Experts of a small language model.
Size: 8 layers, vocabulary 16384, 17.7M parameters.
Training: a variant of Adam for the experts, 646M tokens, 6790 steps.
Below are experts of layer 4 (counted from 0) of a mixture-of-experts language model. Rows are named router (the router's row for the expert), down (a neuron's output weights, with its number) and show model dimensions 0-95. Each number is 50 + 10 x the weight over its row's rms, rounded and kept within 0 to 99.
After each expert's rows: a language model's description of what the expert responds to. This comes from a sample of Wikipedia text that the model never trained on.

# expert 45
router:35 40 35 56 45 60 37 59 43 59 37 45 43 64 55 52 62 64 44 63 57 42 60 60 52 52 49 61 37 47 43 56 39 38 53 38 39 60 44 59 49 41 39 51 61 43 37 45 56 34 67 49 48 70 35 65 54 38 37 53 50 63 40 51 55 54 57 47 63 36 54 40 60 61 52 31 68 48 60 52 40 42 43 61 53 57 59 47 67 43 28 58 51 30 56 51
down0:61 35 62 44 40 56 71 59 43 40 42 32 48 65 56 46 59 46 36 54 45 60 58 44 62 38 44 48 61 47 45 53 41 32 55 57 67 59 62 47 51 32 56 42 47 40 70 60 50 51 59 47 44 51 64 52 48 55 58 44 53 54 49 43 41 65 85 46 47 61 41 53 30 37 45 43 63 42 59 58 52 41 44 35 50 46 45 40 55 37 53 65 37 42 62 51
down1:52 47 75 54 33 57 68 43 45 70 55 49 49 52 67 66 53 33 48 39 48 53 52 62 60 46 50 49 51 46 36 53 49 46 48 48 45 55 58 62 46 54 39 40 27 47 63 37 39 57 37 67 51 53 51 56 55 68 49 43 56 33 64 46 44 55 64 31 38 52 64 50 53 47 51 53 60 45 68 48 45 50 54 33 28 60 61 60 61 36 45 40 46 58 58 39
down2:48 52 51 59 46 51 49 60 51 49 44 45 57 58 45 67 60 61 51 53 52 30 65 59 59 38 52 67 53 30 33 40 62 47 55 53 28 59 47 63 60 55 58 50 60 39 50 52 39 42 33 60 51 63 39 36 54 45 63 51 40 54 58 64 52 53 42 51 54 46 52 31 54 46 41 37 69 51 59 31 49 67 54 60 66 71 48 35 60 40 61 39 59 43 45 36
down3:44 60 55 54 56 55 46 57 45 59 55 49 54 46 50 51 40 60 23 62 60 36 32 44 32 60 43 52 36 63 57 57 66 65 38 35 38 70 55 65 54 51 51 57 40 57 39 55 52 51 56 53 71 46 54 61 58 34 55 65 28 49 54 40 55 35 45 65 52 57 42 57 40 44 33 50 48 49 37 66 63 53 47 50 62 50 54 32 41 50 58 36 51 47 41 44
down4:73 42 61 75 53 52 41 48 55 57 69 38 48 53 39 43 51 60 60 34 46 46 37 44 41 51 63 44 54 57 56 56 55 44 63 51 46 55 56 35 60 42 53 21 37 51 44 55 54 35 38 38 25 54 48 43 45 41 39 63 45 57 44 56 38 42 49 52 61 70 54 60 32 47 54 44 48 45 49 37 45 51 42 59 59 47 29 51 64 56 53 47 44 35 43 49
down5:42 55 50 41 39 75 31 21 58 45 49 53 49 48 57 47 41 56 55 70 49 49 58 50 72 64 38 60 57 38 38 62 44 57 49 52 55 48 64 50 40 39 50 37 35 57 43 67 53 69 32 58 54 41 40 38 40 54 59 58 40 51 52 46 53 51 47 53 56 51 43 46 42 41 58 43 45 40 66 35 49 56 41 55 55 59 53 35 53 60 35 67 63 56 38 58
down6:46 58 63 43 52 70 61 54 38 47 48 56 35 38 58 45 47 52 40 57 34 47 58 55 63 55 45 22 31 50 57 47 51 55 62 60 48 51 46 56 55 55 48 66 62 48 58 34 33 61 44 43 47 69 47 59 38 56 53 60 54 38 69 41 45 55 56 46 31 54 57 50 53 63 44 61 51 59 25 44 42 41 63 50 53 47 49 46 35 56 34 50 32 42 33 58
down7:36 66 71 60 49 52 53 44 44 47 45 51 56 47 46 64 39 60 49 47 60 37 79 58 57 37 38 51 50 59 51 45 40 35 43 56 58 44 54 32 64 59 43 53 43 42 55 63 55 35 28 51 63 40 51 35 40 56 40 65 42 49 63 67 51 45 58 60 55 40 46 53 43 63 41 36 52 40 76 49 62 48 48 39 59 61 47 43 42 62 43 60 50 42 59 49
down8:41 59 40 50 54 72 60 49 60 39 75 42 60 26 31 45 43 49 45 51 68 52 49 57 26 42 49 48 47 69 46 56 27 46 46 49 43 39 44 51 45 47 53 53 44 57 64 55 53 51 53 45 63 61 44 40 50 53 52 59 37 62 36 44 55 41 55 47 69 49 53 60 68 56 68 50 40 45 38 52 56 38 52 51 52 61 57 49 38 53 53 67 67 52 32 55
down9:59 49 40 39 50 46 45 38 57 55 73 43 47 49 55 62 69 44 57 52 67 62 57 51 53 40 40 47 47 58 65 67 52 34 51 45 58 42 36 45 37 46 42 50 41 51 38 57 56 34 48 37 59 39 49 46 68 56 37 59 66 38 58 34 50 50 63 60 33 41 35 50 62 50 60 53 54 28 54 34 57 43 35 62 51 53 52 42 53 46 35 44 74 49 47 49
down10:52 74 40 39 53 39 41 42 41 38 64 53 54 57 42 59 34 47 49 49 52 19 44 58 35 63 46 38 37 43 69 50 37 68 64 50 50 45 45 50 55 46 53 37 52 61 47 52 50 50 48 52 45 57 36 39 45 61 54 51 46 40 44 46 50 49 25 59 70 50 53 40 56 57 54 55 44 53 59 55 46 50 41 57 66 59 38 42 40 64 39 23 54 63 47 46
Description: Day numbers and digits right after a dash or space in date ranges and scores, e.g. '– 8 March', '2 – 1'.

# expert 2
router:36 28 69 45 51 57 55 62 42 46 42 46 55 45 65 61 53 51 27 55 52 56 63 42 48 26 43 52 61 55 49 51 66 40 38 65 67 59 33 37 48 56 45 70 44 60 44 54 51 47 60 53 30 49 64 49 45 56 37 45 49 54 50 51 47 52 48 60 76 62 47 56 57 50 52 43 63 47 48 60 48 48 62 30 33 42 46 51 58 56 60 68 51 50 39 47
down0:29 50 64 44 57 60 41 54 49 50 59 42 41 47 50 45 41 52 34 48 48 47 28 59 52 41 51 25 56 62 42 49 44 40 54 59 55 50 46 36 44 46 52 45 54 70 52 36 69 48 58 43 47 40 62 49 62 55 64 57 61 69 65 54 36 30 49 54 48 54 40 48 50 43 63 51 44 56 57 71 60 52 29 53 57 46 45 58 47 46 51 41 30 49 50 77
down1:52 59 59 45 79 61 47 43 53 53 49 44 67 49 47 56 58 48 57 48 61 50 27 55 53 56 43 44 49 61 43 35 58 55 62 39 43 66 36 49 56 45 40 46 60 43 40 44 66 51 47 41 35 37 67 27 61 63 45 51 48 59 38 63 23 52 50 64 53 39 45 49 56 40 46 49 64 48 53 57 52 51 34 38 49 46 51 52 41 53 40 56 54 22 55 56
down2:51 42 48 26 43 56 63 42 62 73 37 37 57 42 40 43 53 55 48 51 55 48 42 57 52 46 41 42 57 62 42 75 41 44 54 46 53 54 58 38 38 42 59 34 46 41 38 53 40 57 43 44 61 39 52 53 37 61 49 39 58 55 52 52 46 52 39 50 52 55 42 23 42 57 34 57 42 47 63 28 48 42 61 65 64 52 37 28 43 49 52 39 68 55 56 43
down3:46 61 42 55 43 46 44 47 43 47 61 36 38 67 33 41 51 66 59 45 64 56 41 43 63 58 47 57 45 49 55 58 36 46 57 40 51 37 42 45 50 54 47 59 46 53 56 71 39 44 40 49 26 80 51 51 40 47 57 43 53 40 62 51 58 51 35 64 47 45 52 60 42 48 39 54 61 69 59 63 51 65 49 25 64 46 54 54 47 67 54 49 56 36 57 37
down4:47 50 53 57 54 43 54 38 27 40 57 58 61 55 57 57 50 57 53 53 44 37 58 53 61 61 52 60 44 51 66 56 52 58 39 56 51 28 40 44 47 48 42 56 72 25 61 68 67 47 54 69 41 49 51 43 54 70 49 46 40 52 37 57 42 49 45 38 65 50 57 63 61 52 61 56 36 44 35 49 64 48 56 44 53 73 32 29 40 51 44 54 58 41 51 50
down5:61 61 55 41 56 38 68 55 39 44 47 44 44 47 52 52 45 52 53 43 47 32 54 43 53 67 52 29 40 53 38 24 40 58 41 46 63 53 43 48 54 30 46 40 43 59 53 49 68 63 50 53 52 44 45 54 51 67 49 62 59 61 48 65 69 48 65 59 47 44 61 47 60 56 55 58 37 50 36 56 46 48 51 59 78 58 43 63 46 32 48 59 45 26 50 45
down6:50 56 47 38 36 31 47 39 59 40 34 49 54 41 40 44 46 36 61 41 55 24 44 34 61 71 34 45 54 47 56 34 24 51 44 39 34 47 42 39 36 52 47 45 53 50 42 39 52 44 45 51 38 48 31 30 30 40 55 52 61 42 40 46 58 42 62 42 49 65 54 44 44 53 48 53 57 49 57 52 58 31 43 50 57 40 42 41 34 37 55 48 49 47 47 49
down7:53 49 51 52 48 64 55 36 34 63 26 40 54 54 43 52 39 55 58 59 41 50 62 68 45 53 49 56 57 53 46 52 39 42 40 51 50 54 30 44 35 47 46 52 56 49 63 54 48 56 45 70 48 55 56 45 52 59 54 27 53 37 46 68 55 44 41 40 61 62 52 47 59 46 47 30 50 70 37 36 47 50 30 47 70 52 73 65 60 50 43 50 33 64 43 48
down8:49 64 48 46 53 68 51 61 51 57 50 46 48 49 45 49 62 65 44 64 54 53 50 32 41 42 39 68 49 53 53 33 61 54 42 37 58 48 65 59 63 37 39 57 36 51 61 53 46 29 62 38 35 63 62 55 34 37 41 57 34 42 47 68 59 58 47 49 56 46 49 56 51 36 61 62 68 24 57 54 45 60 43 50 34 59 47 50 40 57 51 64 55 56 65 48
down9:46 49 51 67 75 52 28 33 49 50 61 76 34 59 30 56 47 44 54 37 53 55 47 41 43 52 42 51 53 60 45 46 55 45 44 50 51 46 56 45 46 73 40 49 52 48 48 52 54 43 46 47 47 72 58 41 61 58 62 43 41 55 62 27 49 54 56 53 36 53 46 32 56 52 46 50 61 31 38 49 57 58 56 42 35 49 44 38 43 30 49 50 44 32 46 67
down10:34 58 53 32 61 47 43 52 41 58 26 32 42 51 33 54 42 31 55 64 44 46 52 38 54 63 56 59 62 55 36 43 51 65 63 61 58 36 29 50 56 41 44 52 47 73 33 47 46 47 55 59 56 46 58 50 39 65 45 47 51 57 36 48 44 46 39 49 52 65 50 45 67 57 33 54 37 54 63 48 50 43 44 34 41 51 27 50 44 62 56 50 40 50 51 52
Description: Opening pieces of transliterated non-English proper names, mostly Japanese, Chinese, Arabic, South Asian, such as Ts-, Sh-, Kh-, Yam.

# expert 35
router:42 44 55 56 48 53 55 48 53 67 59 45 39 30 43 58 42 46 60 50 52 39 53 60 58 41 43 48 56 65 65 39 49 58 64 54 60 26 70 39 52 61 46 55 37 52 61 33 43 58 54 50 42 42 36 52 46 50 45 58 66 44 41 66 55 56 38 64 37 53 62 65 46 60 26 45 53 28 49 43 47 50 56 40 43 39 44 46 62 69 72 53 40 56 59 51
down0:47 35 60 49 61 28 66 48 50 52 58 72 54 53 59 56 47 68 52 47 59 46 62 38 44 44 31 46 51 48 47 47 38 26 51 43 64 52 44 52 32 46 56 67 35 64 56 67 42 56 41 58 52 48 54 60 50 50 63 33 56 59 54 41 72 46 44 34 47 51 47 44 52 52 48 60 44 64 39 49 57 64 65 43 50 58 52 41 49 32 59 52 46 56 51 24
down1:61 51 37 49 50 43 53 44 53 68 53 43 46 62 60 58 32 65 55 28 65 31 43 50 55 40 56 44 70 41 37 45 50 39 52 48 42 37 51 67 26 52 54 63 46 46 43 59 53 42 65 49 56 43 53 80 62 37 48 55 55 65 44 64 48 48 57 52 42 33 51 47 47 32 36 54 41 33 48 43 50 51 48 43 50 50 50 51 44 41 50 61 53 52 57 72
down2:45 61 55 46 50 42 62 36 56 50 52 71 49 52 42 40 47 30 43 36 60 52 45 52 53 36 53 46 41 51 46 64 50 50 53 51 50 65 45 46 53 53 44 50 47 80 49 62 63 41 64 43 42 44 42 11 48 56 34 47 52 48 43 44 41 50 66 60 54 67 30 43 47 62 60 50 50 59 46 60 65 57 48 55 40 59 36 47 57 73 44 49 60 52 59 55
down3:51 46 48 55 58 48 43 45 39 72 68 53 47 43 47 39 51 34 46 35 58 51 46 56 47 60 49 39 34 64 45 45 41 49 46 51 43 60 70 56 35 46 63 62 52 48 51 38 37 62 61 31 48 38 58 63 64 32 47 52 42 52 61 45 41 63 57 54 70 40 57 42 34 38 55 64 57 69 53 58 51 34 54 53 52 59 46 59 37 49 34 57 49 75 43 48
down4:47 51 54 61 52 44 48 44 42 46 50 45 45 58 39 46 35 41 61 46 50 65 45 50 36 60 48 35 42 55 60 56 55 58 61 54 33 58 54 54 49 45 51 52 53 45 66 56 49 62 53 55 37 26 62 31 51 59 82 33 50 51 60 41 46 56 67 50 53 50 59 49 61 41 49 58 68 64 22 55 75 47 43 43 53 43 72 47 47 55 49 64 56 57 52 49
down5:41 51 44 66 50 70 52 45 21 62 55 51 56 47 53 45 70 45 53 43 60 56 55 38 46 48 54 44 35 55 50 59 41 46 47 50 55 55 29 57 47 35 53 48 63 41 40 52 44 52 71 56 48 56 38 25 60 27 39 49 42 54 48 54 51 58 69 51 70 57 38 40 47 38 61 37 52 62 37 51 49 43 44 53 51 35 61 61 43 37 63 45 44 46 58 34
down6:45 65 36 41 59 54 38 46 59 52 63 44 46 48 42 60 37 39 46 60 49 53 29 44 49 51 57 52 73 43 56 45 61 44 76 42 57 52 69 53 39 50 45 51 38 47 49 32 50 30 51 52 63 55 53 36 42 53 33 51 37 64 44 51 65 39 39 51 38 57 59 40 57 40 62 51 63 38 64 54 37 49 29 42 60 61 34 45 58 53 41 49 52 38 59 60
down7:59 39 52 60 63 38 52 54 49 57 65 60 51 50 40 47 54 51 47 44 50 54 37 30 45 48 62 50 60 51 51 48 65 38 63 45 56 43 63 57 33 34 48 59 50 43 65 39 56 49 49 49 52 39 51 60 37 26 49 59 46 52 45 42 45 54 40 48 41 54 52 60 68 37 54 77 51 31 55 49 43 55 31 47 43 29 50 47 51 31 44 36 45 46 82 46
down8:69 40 29 47 72 60 41 41 67 54 54 43 45 36 36 51 46 40 57 42 59 55 44 45 49 53 39 47 69 38 45 43 55 62 59 39 33 57 36 55 38 46 65 48 49 52 50 45 50 60 46 50 14 46 56 41 53 46 41 47 56 54 44 51 38 44 45 60 52 48 55 45 50 24 45 62 25 50 40 54 45 38 54 61 63 59 60 51 46 64 54 46 51 58 46 47
down9:46 51 50 36 68 63 58 44 41 39 43 79 41 54 28 27 55 42 43 40 58 48 60 58 58 42 59 48 45 63 56 54 62 44 39 39 41 53 65 55 53 50 61 55 52 58 45 48 42 49 72 39 49 65 40 25 45 47 40 60 42 48 55 42 49 65 57 63 49 52 50 55 54 47 65 68 44 63 47 62 49 54 58 37 50 37 46 53 55 32 42 47 53 53 57 33
down10:46 37 72 59 54 36 58 68 40 61 30 60 59 52 44 40 50 52 35 52 56 49 44 33 55 50 47 30 43 63 44 47 46 41 51 46 57 49 64 55 52 70 62 74 51 35 33 54 34 47 51 46 59 53 43 53 38 54 46 51 70 54 27 59 50 40 67 46 49 48 55 66 46 53 49 49 52 57 44 56 64 55 59 44 54 45 53 56 54 27 68 50 40 55 46 55
Description: Pipe between two filled cells inside a table row, such as team then manufacturer in racing results, plus semicolons separating list items.

# expert 40
router:60 57 43 40 50 30 57 43 49 27 63 65 42 41 52 41 47 57 57 48 37 47 66 39 54 55 50 54 65 66 50 38 47 57 61 65 63 49 49 40 55 55 53 58 39 53 60 43 51 39 49 28 46 37 60 51 53 56 62 47 60 51 39 57 37 49 40 38 44 57 40 45 48 35 61 58 61 42 68 57 54 70 60 47 40 40 53 31 45 53 60 38 35 36 72 52
down1:68 42 65 49 59 63 59 45 35 42 53 34 63 42 66 45 59 46 51 37 53 53 59 41 43 51 43 57 36 62 33 35 48 53 54 36 52 46 52 60 69 49 50 42 80 38 30 38 67 47 53 49 52 56 42 61 42 53 42 28 54 57 51 60 29 48 37 33 50 46 45 43 49 45 48 48 58 51 52 35 58 53 53 52 51 44 28 35 48 39 48 41 48 45 50 56
down2:61 66 48 44 57 46 52 41 53 44 46 47 45 44 53 57 46 69 38 56 52 56 47 55 40 48 56 41 75 41 52 55 56 37 45 70 54 58 63 71 67 56 63 45 61 39 50 52 62 34 67 46 54 35 38 56 43 60 65 57 61 42 43 64 48 53 39 38 46 44 39 33 51 54 54 53 44 44 54 50 54 48 59 55 23 35 47 36 48 50 33 71 44 53 40 62
down3:49 34 62 60 61 53 48 49 62 60 62 49 45 39 46 63 50 52 57 50 62 55 44 56 53 33 28 42 58 49 49 54 66 63 27 30 39 44 43 50 55 43 49 46 39 70 55 52 43 63 41 66 53 48 43 24 41 60 40 52 51 37 40 42 60 40 49 61 36 47 58 45 47 64 57 65 30 44 38 63 58 51 42 43 47 48 52 62 45 51 54 51 73 49 62 49
down4:56 58 51 46 37 55 46 62 65 56 60 56 48 57 45 50 52 52 47 61 46 40 56 44 53 51 54 55 43 72 57 54 55 35 57 62 52 69 50 39 59 49 37 38 50 34 37 48 49 50 59 53 64 41 70 14 43 43 34 65 64 41 47 63 41 37 50 49 55 55 55 52 54 49 50 54 48 50 64 41 55 50 39 44 57 36 35 39 65 70 47 53 39 44 37 71
down5:50 43 42 31 51 68 38 46 39 44 34 55 47 51 24 31 54 71 64 53 52 45 42 36 57 68 70 42 37 33 59 47 46 49 59 44 46 50 45 45 40 38 38 44 47 43 38 35 46 45 42 51 43 56 64 76 46 46 51 57 49 43 44 45 60 55 62 53 51 58 60 54 58 45 58 49 66 65 48 46 47 53 44 76 59 47 60 42 43 36 43 44 45 50 41 48
down6:43 63 68 61 41 36 51 39 51 44 57 53 64 63 54 44 52 63 36 49 34 71 53 47 79 55 70 32 52 59 52 46 65 40 56 39 47 49 53 30 49 55 61 54 37 47 56 48 52 63 51 30 42 65 59 36 42 56 39 41 55 47 54 45 42 55 60 69 61 44 35 42 45 55 53 59 50 56 45 55 39 41 57 49 46 43 42 44 50 55 44 40 36 59 68 44
down7:56 45 55 56 41 57 75 61 58 52 56 45 37 41 40 60 47 46 46 54 40 42 42 68 45 59 48 51 65 70 47 49 63 37 35 46 61 48 69 39 72 48 47 66 56 40 64 61 78 44 54 35 63 55 34 47 52 50 45 66 55 51 45 59 63 44 45 42 54 57 38 31 42 44 56 39 49 62 52 43 52 33 52 36 42 62 45 53 39 49 39 50 48 44 45 54
down8:53 70 43 59 21 50 59 53 49 60 58 52 40 56 40 49 51 44 55 61 51 42 73 53 44 67 47 30 54 74 55 49 53 38 56 45 60 54 56 42 66 59 56 54 46 46 34 39 60 58 58 42 57 48 50 83 49 64 53 47 57 37 47 56 45 31 49 54 48 62 42 48 43 27 63 45 62 53 48 56 49 40 50 38 37 52 51 43 51 47 41 46 41 46 39 50
down9:53 49 61 37 44 61 50 41 46 47 50 59 49 39 53 52 46 47 44 64 40 43 61 62 52 64 56 54 54 54 38 50 58 67 57 58 51 46 45 60 47 69 35 59 66 30 53 67 41 42 61 46 40 44 39 44 73 46 59 50 42 36 42 72 63 49 47 29 40 60 46 28 60 52 48 32 56 40 50 27 44 48 56 38 45 49 64 65 54 53 47 54 41 47 57 40
down10:45 68 51 56 52 46 41 51 55 55 55 49 50 46 52 52 58 47 59 54 58 53 53 28 50 59 25 55 38 62 32 38 44 56 48 48 29 34 45 32 41 47 62 53 47 35 54 45 64 45 36 70 46 58 41 45 32 62 39 53 51 58 60 58 49 46 57 39 66 56 80 41 52 53 30 38 54 56 41 58 58 43 59 44 36 41 50 44 39 42 45 56 49 49 35 58
down11:54 54 53 45 35 56 40 42 42 48 49 44 57 50 38 37 45 57 67 53 44 50 58 36 36 50 44 43 61 55 50 58 53 57 49 48 40 59 65 52 56 57 48 54 50 48 51 56 56 37 50 39 52 45 76 99 60 57 57 51 48 51 45 46 50 44 55 52 54 36 56 37 51 37 54 46 55 52 54 43 60 64 54 66 48 57 56 39 56 58 44 46 43 40 49 44
Description: Sentence-final periods, often with paragraph breaks, plus sentence-opening words like The, Their, and == heading marks.

# expert 3
router:46 59 35 55 53 62 30 56 34 74 37 59 54 64 24 45 58 51 36 56 54 48 57 52 67 45 47 40 50 53 49 53 54 55 57 44 42 64 45 46 66 39 42 57 63 47 44 58 65 43 42 50 29 56 39 59 68 43 48 41 43 57 54 65 55 42 36 49 64 39 53 45 38 49 37 43 48 55 38 36 58 49 33 55 53 62 49 62 47 50 39 56 62 51 30 39
down0:49 54 48 58 58 56 58 46 65 47 61 52 49 53 52 50 41 59 55 57 60 58 50 46 30 42 47 51 47 55 42 39 58 59 74 55 78 56 41 40 41 44 57 41 50 44 58 62 75 41 54 46 72 36 56 40 65 69 57 44 54 55 49 53 38 60 63 61 44 69 48 57 56 46 20 43 36 57 53 51 61 60 55 46 57 41 45 52 46 63 61 46 43 49 59 63
down1:48 33 38 57 58 60 61 51 59 43 54 40 72 28 52 34 49 45 55 52 47 44 59 58 29 35 60 37 51 62 53 32 59 62 56 33 38 39 27 34 45 49 50 52 48 59 68 49 55 46 52 47 37 41 48 43 39 35 61 64 42 42 59 47 46 53 50 68 51 52 57 54 38 47 32 49 61 64 48 44 50 66 53 39 33 55 45 51 42 42 58 43 46 55 63 46
down2:50 61 36 42 60 33 53 43 52 42 68 47 50 49 70 55 39 58 62 73 57 55 65 55 46 49 69 48 63 53 57 48 40 53 42 57 53 55 42 46 47 41 34 41 70 60 44 54 69 45 48 61 63 55 54 53 76 54 53 51 41 63 45 45 46 47 72 62 46 54 36 57 47 54 45 48 44 54 30 33 43 54 52 42 34 60 45 51 40 55 49 47 66 64 66 47
down3:65 21 36 59 50 61 48 40 51 77 49 69 51 54 33 45 44 42 46 53 50 39 67 40 48 59 54 65 49 41 45 47 45 44 51 54 36 31 55 45 41 48 57 53 45 28 58 54 64 39 58 47 50 63 42 70 60 47 53 46 65 55 50 63 60 67 53 36 60 44 49 46 57 50 34 37 29 46 60 50 51 39 42 38 60 53 50 47 59 59 49 48 59 44 54 57
down4:49 32 55 61 68 57 52 52 71 30 41 47 35 42 37 47 56 57 62 53 62 49 54 52 46 50 58 47 46 48 60 52 53 41 50 44 57 59 62 63 55 47 52 43 31 55 35 66 29 49 46 39 42 50 39 07 64 60 54 52 53 57 60 50 57 48 40 61 47 59 52 55 49 49 53 66 53 64 42 54 52 64 35 60 50 44 45 42 49 48 42 47 51 47 30 47
down5:45 81 54 46 44 44 55 51 38 58 60 44 41 64 46 57 48 40 57 55 56 52 42 55 61 47 43 53 33 66 47 58 39 60 46 53 70 39 35 44 62 48 57 55 32 46 68 41 50 46 68 60 58 59 62 72 47 68 57 34 59 45 51 44 41 54 56 49 58 56 55 33 59 57 47 45 40 69 65 34 48 45 51 36 40 51 56 62 41 60 61 37 49 56 47 46
down6:61 67 72 54 61 49 68 64 64 27 55 57 40 46 52 63 44 49 65 53 55 42 62 51 27 45 55 34 60 48 51 47 45 41 71 68 62 33 51 45 40 59 48 37 61 38 52 32 56 45 47 49 52 43 42 34 51 52 49 48 58 58 58 43 47 55 55 53 48 44 40 45 48 53 45 40 40 33 49 52 56 50 44 46 45 55 26 36 71 41 53 52 59 33 55 45
down7:54 43 62 47 59 39 49 51 43 64 68 59 50 36 34 54 47 46 47 39 31 43 24 33 45 28 34 50 57 47 57 47 49 47 45 47 57 43 44 54 63 44 44 52 66 54 65 50 48 49 48 51 55 24 83 48 59 47 46 46 49 56 46 52 39 44 57 50 46 44 68 47 52 46 37 55 37 49 50 56 37 65 43 57 54 44 49 61 38 38 73 43 52 51 45 36
down8:31 42 69 41 50 43 56 47 36 38 46 45 50 41 59 68 51 61 38 61 53 44 42 51 43 52 34 54 50 58 48 40 40 38 36 56 65 60 65 52 44 51 59 55 58 49 53 46 33 58 57 63 60 59 57 61 45 43 54 52 40 65 59 32 49 60 48 35 34 37 44 52 62 48 68 43 63 58 47 51 38 45 65 40 44 55 73 36 57 48 40 43 48 49 25 39
down9:52 45 37 61 49 53 54 55 52 48 58 36 51 42 37 49 52 64 15 44 48 42 42 53 42 50 46 64 44 33 50 42 49 44 25 44 47 56 58 48 51 55 40 47 48 50 66 52 38 42 52 57 46 58 58 69 44 50 41 53 59 52 57 63 60 47 49 45 58 44 36 37 70 61 46 40 40 40 33 48 52 34 33 42 50 56 57 54 63 46 37 54 43 39 19 52
down10:55 54 40 41 52 40 54 63 63 60 54 50 44 35 60 41 46 64 59 44 33 45 44 45 55 56 36 63 38 50 48 48 59 50 68 58 52 44 47 32 38 35 73 62 48 48 56 40 47 33 55 42 63 32 48 32 34 64 53 57 49 33 48 38 48 30 35 43 32 46 60 62 41 56 49 44 56 59 39 56 51 53 53 43 59 59 50 36 49 40 57 44 59 39 43 66
Description: Byte pieces inside words in Cyrillic, Thai, Hebrew, Greek, Arabic and Devanagari text, plus ' on', ' up', ' along', ' under'.

# expert 11
router:59 44 47 44 58 28 61 42 58 65 68 39 40 29 68 46 57 56 49 42 45 28 49 35 54 62 36 38 37 57 45 54 61 48 58 61 47 32 60 40 37 43 55 49 42 48 51 52 50 61 47 53 61 55 67 48 32 39 56 45 57 46 44 53 44 65 53 49 57 43 61 47 47 57 35 60 51 62 60 54 53 66 63 43 51 28 43 49 51 53 71 56 35 57 57 57
down0:45 37 52 55 35 63 39 59 36 41 58 47 53 69 47 34 60 34 50 57 52 58 41 50 38 29 46 39 59 43 55 46 49 68 37 43 60 53 57 56 33 58 54 44 47 41 47 41 33 46 53 65 46 55 61 26 70 53 57 43 57 49 70 39 60 42 49 44 44 56 47 58 41 32 59 48 54 37 46 62 40 46 39 44 64 32 60 47 52 37 40 53 65 55 59 53
down1:37 52 55 44 67 45 55 64 56 68 60 45 31 63 63 50 47 66 40 57 53 27 53 56 65 59 53 58 39 43 49 43 49 34 55 43 40 53 67 58 49 35 60 51 45 52 42 43 52 51 42 48 48 62 51 62 40 58 30 36 49 59 58 60 42 58 40 64 55 49 42 42 54 40 52 59 65 29 69 36 51 46 45 70 60 44 39 56 71 39 49 43 44 54 49 38
down2:51 60 43 56 68 25 52 54 52 61 48 68 48 60 55 32 49 45 67 49 46 56 37 40 33 52 55 58 63 63 55 37 51 41 57 54 51 38 53 45 41 46 56 66 44 50 50 41 56 50 61 47 45 51 46 88 55 35 56 48 50 50 48 50 49 50 46 42 45 38 74 50 54 47 46 62 46 53 56 41 59 59 77 52 55 52 33 35 52 62 48 46 39 65 40 43
down3:41 60 57 43 62 45 60 56 52 68 43 50 39 48 66 43 47 43 51 44 53 52 46 36 64 61 53 58 32 35 49 60 48 56 56 47 47 41 63 69 50 42 41 53 51 57 40 46 67 54 47 65 60 54 55 72 39 50 47 82 46 38 62 57 70 43 38 32 55 61 49 38 35 44 49 68 53 41 60 36 50 53 58 71 47 44 45 42 45 51 56 51 54 47 40 57
down4:42 48 57 57 63 60 50 55 42 58 38 40 49 51 50 65 51 33 42 49 57 32 45 54 50 55 45 49 55 69 55 27 44 53 72 55 47 37 67 51 50 39 45 50 44 45 48 57 53 53 52 51 57 70 32 73 43 39 49 41 50 44 42 72 39 65 44 58 45 53 62 30 51 35 39 45 55 54 56 34 70 47 58 48 54 63 49 38 43 54 64 40 48 63 34 56
down5:48 36 57 49 39 54 51 51 45 48 70 48 67 54 38 48 41 40 47 48 61 85 57 35 55 55 40 33 49 48 40 48 51 59 55 46 56 49 46 45 40 52 58 65 66 38 47 52 58 48 57 44 33 29 48 19 48 44 40 58 59 59 47 61 29 52 60 33 69 57 56 51 56 45 51 42 46 46 59 61 63 44 56 42 44 47 53 68 47 44 54 48 36 57 47 54
down6:46 50 67 55 31 60 66 51 55 61 50 63 56 64 57 45 43 41 42 48 59 49 54 60 46 60 28 39 34 53 50 47 58 44 38 30 63 58 54 47 50 62 54 54 44 57 56 39 42 52 42 56 44 65 50 58 53 54 51 60 45 47 45 44 64 36 44 44 43 49 41 44 34 79 53 68 51 47 30 41 47 55 52 60 60 40 44 51 69 59 62 53 37 34 58 28
down7:52 41 69 59 49 67 42 54 58 55 67 53 29 33 46 39 50 39 45 52 52 34 65 66 48 47 54 49 36 63 58 49 61 49 47 64 44 43 38 52 38 59 52 47 55 62 68 44 58 53 59 57 63 81 45 50 55 61 42 62 48 36 48 32 58 43 64 44 56 61 67 48 44 56 59 50 52 43 31 50 50 51 35 53 53 40 38 46 51 43 41 54 58 32 52 58
down8:62 67 35 50 45 68 38 44 47 53 72 55 52 44 41 42 54 40 65 48 43 64 41 60 50 39 45 56 56 58 42 40 45 54 58 41 50 34 30 44 53 68 57 41 35 57 57 41 55 61 49 30 56 42 53 39 62 47 44 42 46 65 49 51 49 40 70 67 41 44 40 56 37 55 48 59 51 49 38 52 51 48 32 31 51 47 60 58 38 57 59 54 51 68 65 34
down9:70 56 53 64 34 42 64 30 45 53 51 34 46 44 52 51 35 44 50 54 50 47 47 49 33 64 38 41 45 65 36 51 59 50 43 39 52 47 57 53 56 48 40 50 47 62 65 52 53 49 60 48 52 39 55 83 35 51 68 62 56 45 55 59 61 47 43 49 51 53 59 41 59 42 55 60 43 55 48 28 45 58 60 74 57 55 80 53 53 48 45 45 50 36 55 46
down10:44 59 52 47 44 63 43 51 58 59 48 35 31 60 20 43 40 52 24 52 52 34 48 43 65 63 52 69 37 50 51 60 48 49 53 44 42 56 69 66 36 51 46 46 56 60 40 52 68 34 46 59 49 66 55 31 52 56 57 40 35 47 67 55 54 56 53 46 39 62 49 56 46 53 39 52 48 64 47 45 41 47 46 55 45 61 34 47 61 52 37 45 56 44 43 31
Description: Leading pipe or dash that opens a new table row or list item after a line break, as in sports stats tables, asteroid tables and cast lists.